Experts of a small language model.
Experts: 256 experts in each of 9 layers, 32 SwiGLU neurons an expert, 8 picks a token, a sigmoid router.
Below are experts of layer 2 (counted from 0) of a mixture-of-experts language model. Rows are named router (the router's row for the expert), gate (a neuron's input weights, with its number), up (a neuron's input weights, with its number) and show model dimensions 0-95. Each number is 128 + 32 x the weight over its row's rms, rounded and kept within 0 to 255. Numbers have three digits each.
After each expert's rows: a language model's description of what the expert responds to. This comes from a sample of Wikipedia text that the model never trained on.

# expert 20
router:087121196129148110122149127120095081148171105162094160080095092184130129075146160084124163129112120185092093118164123181096097161146121133149205138147123150099145211134151044146092102085167117095180104191125133121130109151093131097138161121132093116124150151147156174123071137111104121159
gate0:115089141131116170135157121063071134170143136194107163123164144152162153123082087121151083187127147136131111108112157127085141160142111150156178114095141168129101126132136176133086078098105162098147173158179163121140130185111144223110130188115063127146096103088127126108140065121141166179
up0:107198156182133132154055148166201060139132116143143114150115063111137116162163121159074133131088131133124131082194152117140065109093130116139083163125146083149151145163139100108138152107106099118159080148107173131139111169163119105115134104169209141050116118113120132156112179119167132104
gate1:121131168082136120100143076126207119083170113150122098128104094142092135110155211176119120170202137139142115148161095147095165157157148141158164106140140144119078141124114109146095135072203128089143095131070179106172107166115124081142098125117155132123118181150118215129113095124178104138
up1:131165085049100120119156105123071165148152097086139173125081151116128101176139128120154073148093199109150145109130140095183092123073102166120127178103167128092121139162136137223137109154119158155110091101136156191083072159124108122113145184103144157128101147143132112131139143092105174076
gate2:136114190176145125148188093102138099137131148142113179116099077154150158111133173111138108121117169090151140135135181104163153108117129165094182218138130154114132134148113139127119194101095104153149141183110121079111134143094106157161124085157105063134218170086143071156125151141155153191
up2:111143167171151101123170124053080145123142157149091152148122090185143185157147177146163099113140177106124136130119158180181135141126101187114151190099135129155104155162146083159135157074106056142156126135123124076095080167094076168183155094087102112119192125124107115125102159132136153153
gate3:107096113207071149155104174160061129104087116116115187090139070228105124138108182082103063123149157116157135149139113117086057133132062128126103101099151126111077110153099125153146144102123173148139148096139113134136075115092121147163137144137144145167119154129124132174081176124093122112
up3:124165082136106119095093099133143094183188125154112155150136105135175169077188114114081143037116145138147153162196187163180110116147133176146112179121080088125150094129119121154081144135134125104145103155149137131152086164121171108127116084100070156070128110108155118100125160053140133102
gate4:119129141102109112148108123187113066172110145146177149137131109202138092104125183094102112042094155105103128125107127102137101141128165133104162180109138109158126169147084101096116110100157140172201148121167154039117143129097106106163158108143145166160164105161151100084148100068116059144
up4:110144177090155126134140112155115104125107144118158127132159051164126095114123149142152181163146049144137114140096142172118194099097135092149144139135145138174096169216122087130113098110135104139134150137179108083067117129164099122146150094163139127170164071153110132044110108081192079140
Pieces that finish a word, such as make-up, cover-age, success-ful, produc-er, hydroelect-ric; also table pipes and participles ending in -ed.

# expert 51
router:113151131158079126128090136140109062095113049121098145084128099184129165088149084092102157128139111112121077144147153133102098195120158120174163145161155138085177201132143073154185113126135099140146128122112153141164117118124129107131139120164122165110167156144173178055091182083140081174
gate0:157106116177128124092068130114090120078131109150094106091135126146126114128187166077150106105199124119095151162097087173119142148115136072154081169102112168114152188153122117132133077097141060106107113113048107112145202115173114151163102094102157098133142141105177203108098144110102132101
up0:121104156114144100068150107078090136180149164107086143137095158134162158167162135097184104113141170132118118150165134204047126120144076126084143070121098140148098045123098116178132168105139121086191119128153112093138142083102184173170148157125118106131147109138116148162114087111066139124
gate1:078168140123126192128107126160139124099080104112089109159131138164103110162106139115116143182099164174118102163083124173191118144085167138184110167188151120134134107106153158114160155159124115163099077120090148134135150144194093162102140121082096135095111187065144091133069131066098193133
up1:160121168187154089124134137079134074113105156148162144130132107096181152130170125152117133103139140155126133145084102154111173126124177087072181119105191160099057118136048152168080115150080129136157124094152118134144131139164152145129136109121085048143084113159098100078164134163146125206
gate2:088136178078078093191109130111116153146149145115117093113119108113100122133170089126101139115076111153162120203120145237121159157105119154159097146127068172115116193138139115114161091120160054130103153138172069110123158095148115133105140153159166064111121107105149140120146180095163096117
up2:114138162034122117123160147167147136145102137119125090109090090126136111069194130124080121083099128105128117106101155141128152124151151196213103080119081106119127172127182129147103117103147204119087125138125109115161144151099075149098072080114200136155148118112187070107117113124105102139
gate3:119123152166084144149122116138083158106107121172123130119133164157165144099143076175123212144135113106126093063148175156053066128079104146099167145148157078111173149071126162183137131188187100117116154126143164125145136121147129104118113173116119108151128112182110108174156196074091110121
up3:164136156138115123175083132128097143117075090158115150114116153095169120100174080193096190165127105096130119112173148151087061119084111141121157127138105124134192143100129182182114115178184104144184150089143148167121124148098121083080140161135126167138116054156109083157143183081100136142
gate4:138163110163132153097162108140135170138100116127117159122157127191101122121155103146132146169127080101126114077121184099089105176151119212154147054162138122087139136171090157093075175203132118111147073123129105147089047150104111116127117155115114183138108157191155076121142117124148171165
up4:126138106168096080099084074123101143082104122095107200130159133122095187183134109181140103136133071128172130195112157181109107132108146160171074115137136098074161106187082129192147104125122087108098115091076120081130119113154095204146166095113113086115126116101122093109139120111141140098
Byte pieces of Japanese and accented text, compass words like north, west, east, and name pieces after capital initials like K-an-sas.

# expert 39
router:123070160126093147118195143105106088121126065123099142070122144149110130088120118065129126147129144186186111118122085125103090153140186142160124099098158114129152200113150100177123106084082116130185100137130156093201118088097159178118143128165129126180133117136106223085100124143138144110
gate0:128162142196112145169193123113148182133102146199067126116138109126137106119111125143107109119072144189138146149174139123137114155118159214126140102108122117127122159093176107135119117114108145026152097108119134156170158149137137202099117142107062163093145164188131146120185138145170147099
up0:133142114136074111208184137078159174155187124112041118114144132135119089179118125126141107101091182144172101115121125114128131153176136136148168143121216143089057156088093162062123148137121125139139150147123177156105105116181079114056146133121126115165128099160113127112171141130153117154
gate1:134125114105081155156163086080069129075139156140124187104075141137129134084157146054094097216085136141148160161119102161146120095102161142150117163117119141141128115121222101098084106065097127137104123138126156133184100131115038140081107117148136105166126153140101109091141122159104100114
up1:148131175095139111213188102065089094112169115085077161102106112140143142109180091178172088117112127177106115131144111153089143160163156149006110122119172118122111108121121102144130175125110120122119116052123134084101115081133097125178122117174154134142119118105128112148153120108156072148
gate2:127118147138145148104114134076094088133140062137083126062087116098143137110124129077139089085106204135152146122121108091100142090157170153132146101127122162136093187164126076136123139093078175160124135125117076139104018146124130082103137058203139129180122120109096110142137152161139151108
up2:071122134145188078177120156184153186181131151129112168199187140153173139185094106185169176204097103127101131114121129157153111141122110135137135098130104092101177064131117163070092140183163121123161184165159173142116140125134161122104100168105135123105137136161120160123134153118110118146
gate3:129176120152164140132103184121112141147103136127096151151125159195130119130159165088168075173218189093119130155106125148124118150133089174127100084140058121095137136112101172116129182141135119139170100114154089102101145160082143152184097119142174173159153183157105133160070178136109075101
up3:176077111212108140136164139083080140140174119109125126107172134138198166159128130133094143124092145130118125158133133129126114127183130203118133135091209113126076103094055098121148150159132146132218113117145142109130123113145108069147198144118169115092170072108120114127095131175161135113
gate4:142116152153152164147107169115111114146122128145117192095117103136104141102136140116104103037135137144143151138154080148129125125127180170127105103147163115141127208170116098157152150148095124131142063103130128128138145132115073148154085148130193236205064153129149117118143145088071092181
up4:155152132093077108109109129188114073129131134127161143149116173144091069136140127077118091088154133109201162106132068112174096118145145107071127134123118185147133129118167158148142110134110145219181112078134147148146162144092125190168119187143147172168139137090169141143096160090071094149
Table pipes and small numbers in sports stats tables, and name continuations after an initial in lists, such as U-me-sh.

# expert 52
router:106057161120105114135141090088138079121130057110107150031129052180147121125120146097089140129108087115122090121181149161124111180091155131152141126120117124151198188127140125147100144115107075125121168209115170144141128191102163107103108102141117139147117131138136175143079084105100133164
gate0:092088095149075149132172140059154090122118146191152131052133145121080098119190155121106160115136121159165114163091156182115047180145145088092151101134115135154103108102088135114143137138116080113127104179154136168176155170122124130136115171103120056147121163061152146099136111125067123136
up0:183141115123091136157131084151133084128087116140103097156150108076164141108121152103147125161116112158089163114197140082104153117121095158187068158122115107102146132162186124148149078143088142166144052112074121113125112155230092165154135131171111179145121122181138111113151134120178109067
gate1:141175082120103154207137110079137126053065122081114131104144068114141136123100160091221067135100146080145119132040099121121142081127133105097139108152106124103101087107131085118150156091135110149110155137114105039096092107107105141125093098120116118153181129154161113115122116149097127154
up1:091164122131116081123098155154130118098127121088152105179159098151113091074048067189105104113148100104116134048101147164134088127135127104142107150129092181070131071106071177121098124119128145087147113138199191156134071148106129156099121118102140157121166140115144095179094178104152127122
gate2:089100128112138106120086127110160161130122124208070112095154083114147109101193133115096087059135082096142118136149125139114112138079150102191130146147088100121126113115186155162085112128094090071101088195137100076096131156083101113147148154119097171189134107177165095101156150080149131096
up2:092143144121145190128121166132124064207179122191084099076173105156164112115133137150060095102109130131086071157111149146165127175103130156158148147135137126133078146077169148116159152132161111094098101149154086110114123138098113179175137118121106195138128110102146110117195150069154135184
gate3:096125120081073072142145088133140092102203157128108113180113109142138110108121121110141095178092132142127062113080165161124161211062128119152120184088126097132125169095157085193168128114090118107137117095072146151108080098108170141146150187098142097161132128134152133139150077130096178122
up3:145157114089119117124178144131169102123214136125183124099095086132149144112132128103139123165138141130126099114134160168169110207085147126107123124109085129154168137131131120151178158126021103105100133132028148147056092133148111142148099170125133121133125132106146164163146086124135222135
gate4:153177169124155055160120076166151084119121123161148104079170161121114086104086143142117099093178122102089149099148118165142129159118179183130125162174143049108173177128170081175124148187145158141128144151166159077148095148119093124103099148175152137140145140166081174144108147082096105132
up4:174094136153130138096132110191138054180107141176139123143087157123133124127112152104090064122107082141121182130129140150164134109140138107172075147116177116169136121088118080174143136087147166156191125079130189070119095133097138095163130134189038132122154143161117188130142157107146093116
Spaces and pipes starting cells in election or sports tables, section markers ===, and heading words like See, History, Total.

# expert 13
router:105074163179109142128156141127059080132149069108106166084064143158120181114090148081165128101109133163139052131154134132081079134125143178139122130136179119168134170119163064126100102117094101081190078116131132146153129058120132146119122143154137145149175183124124105091091166155107126096
gate1:128071097164066093126162127094113061115119106129159149097111140124060174101107145108111131144106110146139134184212110140133181142076193143185125134094180100179155132152094119115115130155072081065138067144217125149131154138156131142186150145121121165119143124137113123134144128111163125119
up1:146094113175106094103176151115081074149183107133192099109140121124099139114093150106092131138077138182122127157193101136182105131167155143159123112101132042184104128093177120088159110187167123106149115158129092119167136133103095119114181176125093170103144116148118069129140166149056146111
gate2:108169138143131143060098129126107150137141155099136149104080150145146181103148068141112134097150129139183091115095120125129123114094139091207112159157141157114081127176168052185130152141166163149157098100073144072147128078097068112181063145095176158142180124127135110074162124120108128136
up2:133101077118145150150146121147136160128149130138166156139143100174099137165100100081187124070184208122063180138072143095169158111161138148113099141124105149076146116156116089090147128179148151161165157105173105121151075058134136131149151089116128173154169120174126083121195159136155166107
gate3:154134131123132099098113139106123091155128059112114180085098153135123174140083149142154126115110123149149110122111095107093097126167113160166121127125235067138115138177069062104160119137066109102126080106149133117163073068084117134169147159120176181134158144141103075115099156171092175119
up3:133108122164141113122126134139122086158172128123129138122065172149141193131135114132136133070131126099142137107139104105080117122143179174126136103147165089202143129188181082107111106115073083090186074120168121088124091039126125151190157136129132157124162131188061137080142137164120134080
gate4:149103070104100132166187155124129138145114126169166131131143146108117101050116076128158142109177137078165149138136180200183187144130162161143096171144054140087164151141047080111148121131172111088161150126124102113122186144097095165111125126120129094117148095145155141150139160117165064123
up4:130104114121086137171110112134117126100124110135124132120110196101116076171132165181148151125119151153152149105127125088143115039106057122108054139113094167083142046103127108161190110144181157139085186093086155098124102119131152112079118108141117098134081122105156119190083083134089160118
gate5:145144072153055141103240110128133163125183140099162134154056169108095165155157095132110113101132093167136092142163150056143121098175154162086132128120159154155114072127131184127110103156080125169105072150127132095087146128136141143149121123110159177183153151111149115116115133096116156082
up5:104074186146141101091048103139148107163119156097118163142128144153148132120140061134097096154157125138144181159088143173140183108158147113123145091106125128139126093144144107174161169185174147165204135058153116121177099064173137091134140191132138105113139116132168165128155164130124072087
Pipe separators and blank cells in wiki tables and infoboxes, plus semicolons and line breaks in lists and stats.

# expert 35
router:106097124122146135154182168150151115132102076146069142094128105128099126078089166108176119128108108177120036105130172150098078149141119167136174096161129108089164209101154100139114125124085131149142106181065186184144130149104164117128113125153116139138094188100128156120058151149096136167
gate2:121098122180133089132184163169129167163149114120085083135120137123069086127120117144207108099182117109145124139142144159087100142156143190125110094110091108115197170092187102144097163160160110107111080170121104114138140130134162133160143156175123124117090134115137096133108123010087178119
up2:088106158165134156080073118136094112204150199113174113122082129130167131131161192118072111095131096077094197174183146161157161131121089106127159115111153113142162117185138098182134132084152136139148150130183092158132125087097084114146117078102079133172162119145126171091144136128136143098
gate3:092119115129123135126104184050133148154134112093116107087195118152125140142145109096136144113161127127163098141058101155122115156140145104104185119144164155097119169102131113172124174137081100098162127163102132135127070102034123127184098119145111099132112136180171192151097099061093168195
up3:155132185134134125121160148159128126147141140147094124183120122123159114117099114121086149147146156178105167162216128093148168162100162120149124127096120096171163148130144097073149149083136122120169153113138145101111224146181164130128157161133129091087153105135076102062206112190085108073
gate4:137112069122066109030206138073077073120107186148116145155080158118145124129101126131128168148108159127190108113133130138141091144139155134094152105091077094092100181170133135116153169092132150196152043106133127122159125113088166123154117078152129127144159128092150116103114140119139152100
up4:113142127148159125127097090164124152161103085149154119116131094124197108103170148053102113152139107122121117132145141142203038135163148138113159135129129133167112177165084137128132118072153125111181171131185159110112107109099110144144161109200104139080127130068166189162056149091176132112
gate5:094053104095092096110153159198129148105145154085135144166171123103136120125178102141146070138081145116134126128162052123049112127146142156183164090171102149170189143107171146172171134097160153116083151145102122140124145120148121098051193135101110129096093113140098132117159132123084148105
up5:161054094141114138096163163179113131141106140132168120147183113106138111113177116115153092081093110155101123172117173124064194124180144127136194071159177137104189128137173178113070136091109132124142079146096142117105121146156138125137177131111113134173097194101095125146110090152085182145
gate6:120051127129133133171074087090126182122163142144117113119088117146098199146146132125132126108112052142060148081135104138123149058111143112122169150159147087153115134074126113091150140148137152138189162209107096119157158093147096096137112127067142160105152100165107063140176110115085093117
up6:128135139153129144163127143132108184155141138120070053126122160129131164157096135149088155086154041072149099171173150119125158132146071174102114192186099108154096120134134096157140162143167156114153150189143113107141174141153129178093087127107123176097135118172150086060094089109082122120
Non-Latin byte pieces and katakana, the piece mp in te-mp-le and te-mp-erature, and odd short pieces after quotes.

# expert 41
router:133126116170038103139126067111096109129170071133069146068122092181124193093150113079107149126078106116131092169163176147120104175070175132129162166205115158148150154129147077146114101120139110060117120132152153105125138105141125152148121136160106143097115146123125118096085157084191139138
gate0:121114108177100082154092115077127090137087113147114130131106203200049098116098133099120102130093100134129121123112148133137195126123141162128133122139184169137144200134133083126090049137089143117112146113101142123109117123101121178134148175111143118107133058113065187102087122092203126103
up0:118134149116128142192156102096090122073154079179142131100131160100112123092058098163093108116119115104137152148152115198140162125117096151097120163194104156149106144097109146131094103190114124140154099136108148086043076086148165118181154119189137111116141108118044148122123102105151080078
gate1:132178196132170124093119142142165127125160130139135134123143096171148157096106081100145093131073123089102111120131117130164177142110138108145196113127152096143117120133093115121097075180092164094116178142136179083098147083126035151163110157135104139125148160104136145146061171215194092128
up1:140111115087113141106081148108068162114109128130096136144161185091151130105158137134099126152103084150121147091155098102173076104141126083091047107131124103123198144179090165120188146116122134101181163065168086125205171161153148151095107187123137109160133105109192141118101143153111163112
gate2:152098166162149111153102102113111135106134141074063109047123089137059113164150152106113115201118147120129095088187174129127074137135106131141154187213083149143123120102119104123110145137166164162156138136152142071099154136147094107122136201153131115116098121134099140107087200183134095130
up2:097148095153075181103119147148158124161106146104171129096171155144135136154103177146145179115110138206168151133157048143150096150144114149097173124146120104125187134162196113109171135126154019196126156135132106122106083126135141146174147157189117103119145120159108137114138111065114096140
gate3:168178150088169105142119127111111088115133151137123136151159096108106112112155090132121114135174104225125116116120077154210157158092165099135100095110082160155167186142125099175128125134093110083126135128060143106077122102059137127162188163109139107119144136046150133088098182150121128152
up3:123134161130174100127095143084186115136137121125124117150160098134126144102068121140152162103161074133129144104086077135146159181147093118122137095067165043115036118080137127163084126171081083093121144082120126149094178136153155177136079144138148131125177108100089179143141159106163095084
gate4:084148190094133114126066106116111130111176081134123172129157141146173119095174134149111068105126103114075153172142104188105118189139066107125151177143061115138142104139194077073089115129158092095097145146164140130112135113137098101156132094170102079124115146180093124178092131084169145136
up4:105148208099147109147100137089102134124152078111144177142163121137195103084172127149091111147101124174144149131163076155147167134062105084120171126106118088187158116121110092133085104161133138159128098148137168148111099114046114114123144144130098128113078162173150075098084137063124145058
Word pieces right after in or In, such as in-gen-ious, In-d-ustry, in-ade-quacies, plus decimal points and the in tables.

# expert 16
router:078072198133128103098095080126118105129158095107067184057139128150129136071153120140139144109061094168156078143166139156085149146088079136119151151177124079134158156133064161151132098205132097094125112137108160159147180121112108133067136149165164132168152134136179138150109139116113107135
gate0:142145131153097180111134117139085163105114065139048131118159145145111190129110153162101189077098064131121118140132192105148144125150120201109107182139119086125158165095112139096160140135113074144125183166133147126099121121092171162128180192151122099107122197130110091079136101116090159159
up0:133140140153136112093128162143131045153125120181171143149144109117141121130134118153122122106190132147144161102082062207200130140113140108118139093100102163127146161067125067131085159129117095124148108117120091093095087134054155174093082120155107084114162031121122181144162134118157132137
gate1:073113149098116110098124151074143126100117127109145195085137087134181126140175093120163117147121119209131179062155133117062112127104165117067100110113072153203105143160083148104129159104120140106178096086079137120197167116108123116174094116134141139112098124151186090131123081145128128107
up1:206145118096120150141114136143114118144156110158101075123171122145117165089133166105047132116158101094125076166092087148214153146096122124184126194109153102055178159141165106149167145131088087095099136163132147120069118153148173099087110138156141173117128168111111177108108154100129147099
gate2:128080131075133073084175066102131129152132116150126117125161123081126092129175137038115117119156133137150175153081190149164086092140126151114094111119124115140131131143162140179167101148076135151199171137125118141051105148122127142096169179114177130173109139091082112126111114199121118177
up2:100107106147161087096104085069095112110124115077087171135141136110130134135212151122130114178151124182079152167097173127118121147061147082083141160124159116170112109083109175147099096191091135102146092096098144134132172144103140116049106155121159193078114121094133132166139167171157121123
gate3:175127143128100131139153099074142103114109120146153120050140099148156092149135162132122161120149080115169133106161091168091138182162157106101163167118123115149121161114101056086154138128101139058115072152144086126112142134106110204093184105104161099195147145116129217147075102098118135091
up3:130134109109122099111137137094146129075197150062168158079136109120183121129188139177126197111135100112167167164075101127079168143107158131106156142112126131183138110115051158154109126176148124086100055186133116084160144138067123141114166154129143106159125146148137175159123118122162097070
gate4:113145087105169173153159153116129120085098147118097143109140131128121155109072226125089107140086130090068096156187088098081165119151123090074094169160159087173105125171123181142161103144141120102183151089121124108148147142140180156131147148189095150199073136144127124128128087169145145138
up4:114152123094157135079102162178167126134104110172130122109097128118105113117137100126129086073167145091156112087086144119133122116112142173162160073042078148088115143138133126132103148101098137218157107143066129136081071155108105095182102131101120203146165193115103112095114164156087089126
Word-final pieces completing names and words, especially plural or possessive s, and endings like -ian, -ation, -ous, -ent.

# expert 37
router:124155189142078149157148126134160090139131046135107146075088088136091152116112160125112137167088113136106081138162168161109093120077123093131116188228111083095151203113144179131175128121127138114095143146088203139113190132135141112135122132163141138103128158129127169076105133134155081151
gate2:110120140190165176127129131201055082188137113195085115145089162110154192123130191121131066128127148181102134118135181150130112134151098175128124076075092091125116142126142153096120121143131113113089136092165173129140148115078117132168140130114183128161182124074136090167108123168157163138
up2:141146132157145103122121162033138140101110132131204118178194104157130116154108066157155146046152138132102148139080093087122143132069147044183101108151185091106140112125124143130152195151093113099167061122104129171173133128128147165121132138098121126101117120124132114102126151074143099143
gate3:113047139140081114136154148085069158125081102110097102187125070104104135121127148133094089198135193159140108097141126176104086117099157155108168145139123090078155148100178126214164092115102164098101107140185118177119132137157111115130140181149134129118119165159079148122084164125127166103
up3:133161111137164096136085144144082115105156092111139132119074107162122163128082099099189142072120107153121102122093096081148126153165134128165076069067149168134082130138161070090102189104124108057167080073106086125154093119094174146153210103097115142144113120137133127114138126101093172110
gate4:127113208077123096132160100158102118140108079101117183098111156165064159127127178127134154141131166122158164153114154062115083099120094144127175110117112100080140147125139129144101147108131199138111133117071181087120093131146052139111150163144110178187103133132178122130089082188069133116
up4:101090126167067141111122198117081168124113140064141094119120095158183164106119101094159055161107160156123088155073119139073068185123155107138154075149156127148101135128168120137105082139113093115130101111152138187125143121130108166120116147061199172113116098106135092133149123086089136173
gate5:119177147114081199105091091076151160106148054114116113100142146145117137122132137110133123111077102111153115084132102194104118153062140091142086139081149090123089099104141162097127136153075136120084101095091114175128134111151135073050102108118170181144116133114114102128137215130141075082
up5:146150076144114077123162167180143156159143156173123102123115126100118150173098158108065173143151171162106136108105147023167109133158103219075093130112115117139094139186112136163125203139139129126164099189127124100121114164125142149158187120151137095094133162147161108119107114093141176130
gate6:111113131168088128061117134153087069171102105132112108147086139163100164132072129072136157090135111089104100144122173211126146214138150092219115178161159169140120113094139111098155129145140065140137125133115149148124173111095091134134200081087110133106156132109148146147130176114121119109
up6:161095132100152135131192128110102139073179128123101126120134148098099080153120146127146170164116158189110124117179098086086165068082124154105129106137150106138156158107125071120082105068117166141075135090147065088166158104117105145121059123103196117152121061161102165104108062149117137136
Accented Latin letters and raw byte pieces in foreign names, transliterations and cuneiform, plus single letters like h.

# expert 53
router:084038156125069156078104091108107098152124117100070197065144091174138130131136133083107093114127106135148068130106115173085078138121141104114134134167170161126134214135127133150094132107120116105151127178151172105160149142085211144129125111136116080170133151136125140063099104105132125135
gate0:079125053103133165116101126094168162145101121123132208089099097161115060149123139081159142173088097095115128149140156143110146138105088133144149177161126135134100138135208148108108080145123094147085056137140138130153158148228148089108106133115118105142103119160170120051123118141132092163
up0:150108142169163117130151193177089075058124125158148087168111124106102148115120156142079147121137149212157066087134057117177147116121155142141103107104111128164165132136127106156150104107132181110162090147117103185130157092088131184184153121157098159060126123123074142148113115090141158086
gate1:064125114167138174105122116138120146134135112078189178117134117129113146104171117094093139155154131105034169140119107159109110097070085112130113135140159152147132177087101203138093125178085135133229084154156156115131118146131167091106127118142146193133162144134135128083140090126102101194
up1:107153153122120078079157096208150179134065148181125130138115099142127103168142150113120102194084150164179170139123142060082137115160098113174124094150181167190115143145163130164100114117100201148150118145167167158137127153128120136121079140131129101120094145157096108122143076130058083149
gate2:116139162116125086097150112102091121099127132088106150153179115103127172146132119122063061128129058174151128058126147162121084098146120153104111159181160157103176142109088148108131108129151090120095110137104126133195140140181166166158146143184092136122104152052112056074159093162108084105
up2:153079131082151144047137085112139137137159113098193181113145109092091090073141100080141083146143102127143185110118126098105080220116159113100097104151113118123149132192170135104127178181115111104143127098097096190129141131153132136182166096118103079136107089132123131142132072115188143133
gate3:116085198158160123150151125068108139136114082161122094119121177210112175110154106120135122132112130182131135090159144072089120195096141145111195140118179136086154189153088138116098140131061165121107130114155136186177180099144168132106089114156098101102122154115108133095070167115133156149
up3:214173113143105136145140206143161131105113147133194170131157141119068030120087103131115154081147172069086121172087133115110172139165110131145106149130066179147146131121156119124141072113165082111124088131121144117056094123125116141140135116106147137150113106135163143130106094102097059114
gate4:133130114166162106042138135188098127143075126128120100126177174138101148123118144097169124130170131141141079126122171117126136080129140156135112105218137138119094208163106112112074103066109153159118116181144161124117130134108083123163156095147103095178073127105090107099106081174087061118
up4:144129108168151133128129113121123138144172134126072095136143191070063178119063115137171134135110130173158152122114124118171084116182103168114113142165138118090111142086079149148100087190114147140093173161094156112056172121170138092086156132178169105181130139106096091157164141144185151173
Word pieces following re or pro prefixes, such as Re-con-struction, rede-vel-opment, Wis-con-sin, plus === heading marks and commas.

# expert 36
router:108146171081108161122136151122150101126129064138063184066108086154087125105130123117139116143132139170102093120127138153120059134091149091118111152186135087116176177091150153134157103098080169131116111195070179134109180134106143094119102108124162104153142217101095162079093138120113119170
gate2:166120130188123087145158164150149106142124079146097143119087076186110177094129168077109114068159076142115107117157154156160134194148149079156111157127133130167156132148109085126177160078096133109192118131114158138161152211130173122144185134103102089101173142177138191127125130138149098145
up2:121129089154160136116164076093088161124104091079148097142124173173178097148134102135145150129061126140122198114100093118182150175102188154132164132124083100090106109134158105071101223120142104087067142074116146104111118143079083119142072147110089101184136110137115133133144098135134125165
gate3:138173119112172120067077113108081118080113120181133147134150162189109163096167133097187213105106142182168170073148158167121129114095104144093125130139109153138114147180114082087116087132158116147134111159130136095151172148118084079100115039102115161152142203112149112126146103137133133120
up3:125145072125170147080105216179133158145156115150067137089156153132149154141116076127134096137101106096124142170087180093149111083163191186178112086126101091188164105152090035161114108152163128110096123117103102172111109131120107159158132118091110110100128079120131156145144123088117159113
gate4:155100150132158160159122167097138139156129187132118176094158144139062130147089109102145151172097096107093125081161116145111090116157164190097135066160074143145114160144124153152074125126110176157195141088119139133113144141123167081126135186128164082158112116087145096046182061116090131140
up4:090168111152103138122130044138142112135100122162153205129105115180142151169100151111071067130156128119128147131179112117141096080114071167120163117116101097142107179114136155084170166140146165187159134146118055145153074083158159138093099159137180098145149155144139154099187123093074127121
gate5:107171097088145159155130206145126123139102094118116147108084140121118110110061136121171073142141136178146117120107113101108091083134093119138091100129151108076184117097124186125146115086084174104154104152063149158091127125113128147118097139141175146149083188082138123126026179132077171145
up5:106133161176111062050149104099111112153157177156161107152136100113128114157103119106142155131123148120140126117194169138148146106118101136121150094124130229083068126146158119152093119143137117124076139139125100178164150213158076137153175146067095161149153115172121087112140144179137093180
gate6:192126130120159151105204136116090128101107084102117148104146141124067174077147182118170106124113146159119131121115116174168086164108133117136098109103128118188112117092113124134109117046097130104151165030119109105110163088126158141146147106114118093129128120117098137128066094149083197046
up6:114068141126105077136112160111151095091161142138108136149131128121109089189135127146152123116109176132206123143158126074135155115097153091106156147094150095104137149168162125120096078137177102170117106158095114201214109099137075140157138151141117223116088115199144148117093157104123092173
Bytes of Chinese or Japanese characters, taxonomy labels like Kingdom, and place words such as County, State, California, -town.

# expert 26
router:103113130131060117145141093128096139142142062098101180012111148145145147072135188099092146135101158129106130145152135131113147140092107121148165141161142126120123166113109108118129124133155114085182177120147154091157186044130116150116101070141181148176155162160128109075099140123131077076
gate16:061143152132100187130122131153103137113136044088096173067120122091153231075116129089093144117132154143159097107146131115066136161101082138147161143178107149109113150142132069153116141137171181147168162127122161067126115072105109151153121074122123136179141122170078098118151120131112127103
up16:101175153114115175101126102141091148095152049083104112079129147105113193124140147101107104108143153147155129104121112058083129129127082160142101152142127156087114105116167085145132163186151123163150120106129174093108167047146141147161113064114158069177133110193098065114137120131132091082
gate17:153112167231140117154090103102157191084079188103124152128123158141132153122118176176072139124082109102111140141080126125146127156082103055153156122147134123093115101080092135125119119146182146145161097111159145173171143146123139167051116120096116199116116109141182090140098136118102143169
up17:169182107167102122155118088132141102069137171130117121095098142170099170070204147120126177128166141149112150118115162085152163167141155158119152111128145166163150158152107090154092114132079123105133125122151169148129219088099130174188086111136081113098114129127120136176101145071216131115
gate18:147128118100078168157143135124145108088134124167051192079137132131171134065218123132126083122153124125157126168099117117178082159090083165147115110108066142112113121162080147135179118110149109145151080124124094125140190162138135138093194145099121159105112133153190202096108149135122161133
up18:099177174122184166188147143155130124114105175102162147124068129144158134106094120125135124112153141110166140130219115111152119086099128156140202128113130102133106147107107147146094150131138166178105108098098122078137124136103170141121062167156115228106067174120176097126131085140110103192
gate19:134124118138081146113141113132082143121116106107145143087152124118122128121091143060081232163101140098104125121123117106133160155094111128169214177163155138100125145101074117107121094126170139129143230131128139114136130066173109123069127092125139083152123124135195130064134141112104071083
up19:126120135146073085107144155092069133156159063090180122081139121110117158068108102124077106178141112113154135112166107147107118094094131093181109111122141062105108103100150066073103121171115114113173171126115141113105137137156088087078142095091068137095062103131184163102147148115119180095
gate20:084116181175116140095138118136137150089134091078151159040110131087187147119149103069104092108171145132137126099140103085087118119137125144151104127177161139089111137141144096161127129135143152121170172074163114096103092075087112119133106102110146139192133115136183082188117135109026132089
up20:152117108079163079128104095125050100146153223201127089190160109143098115170125135154129150145089128128116119156088139175200088084113133144113119148090079148160150129148126142141142087063148099106113132135086107158139141175157138127082151153159079127054100118125125179089116105137151127127
Digits, pipes and semicolons inside statistics tables and numbered lists, such as 0 | 42, 31; 32, 45.8; also Chinese name characters.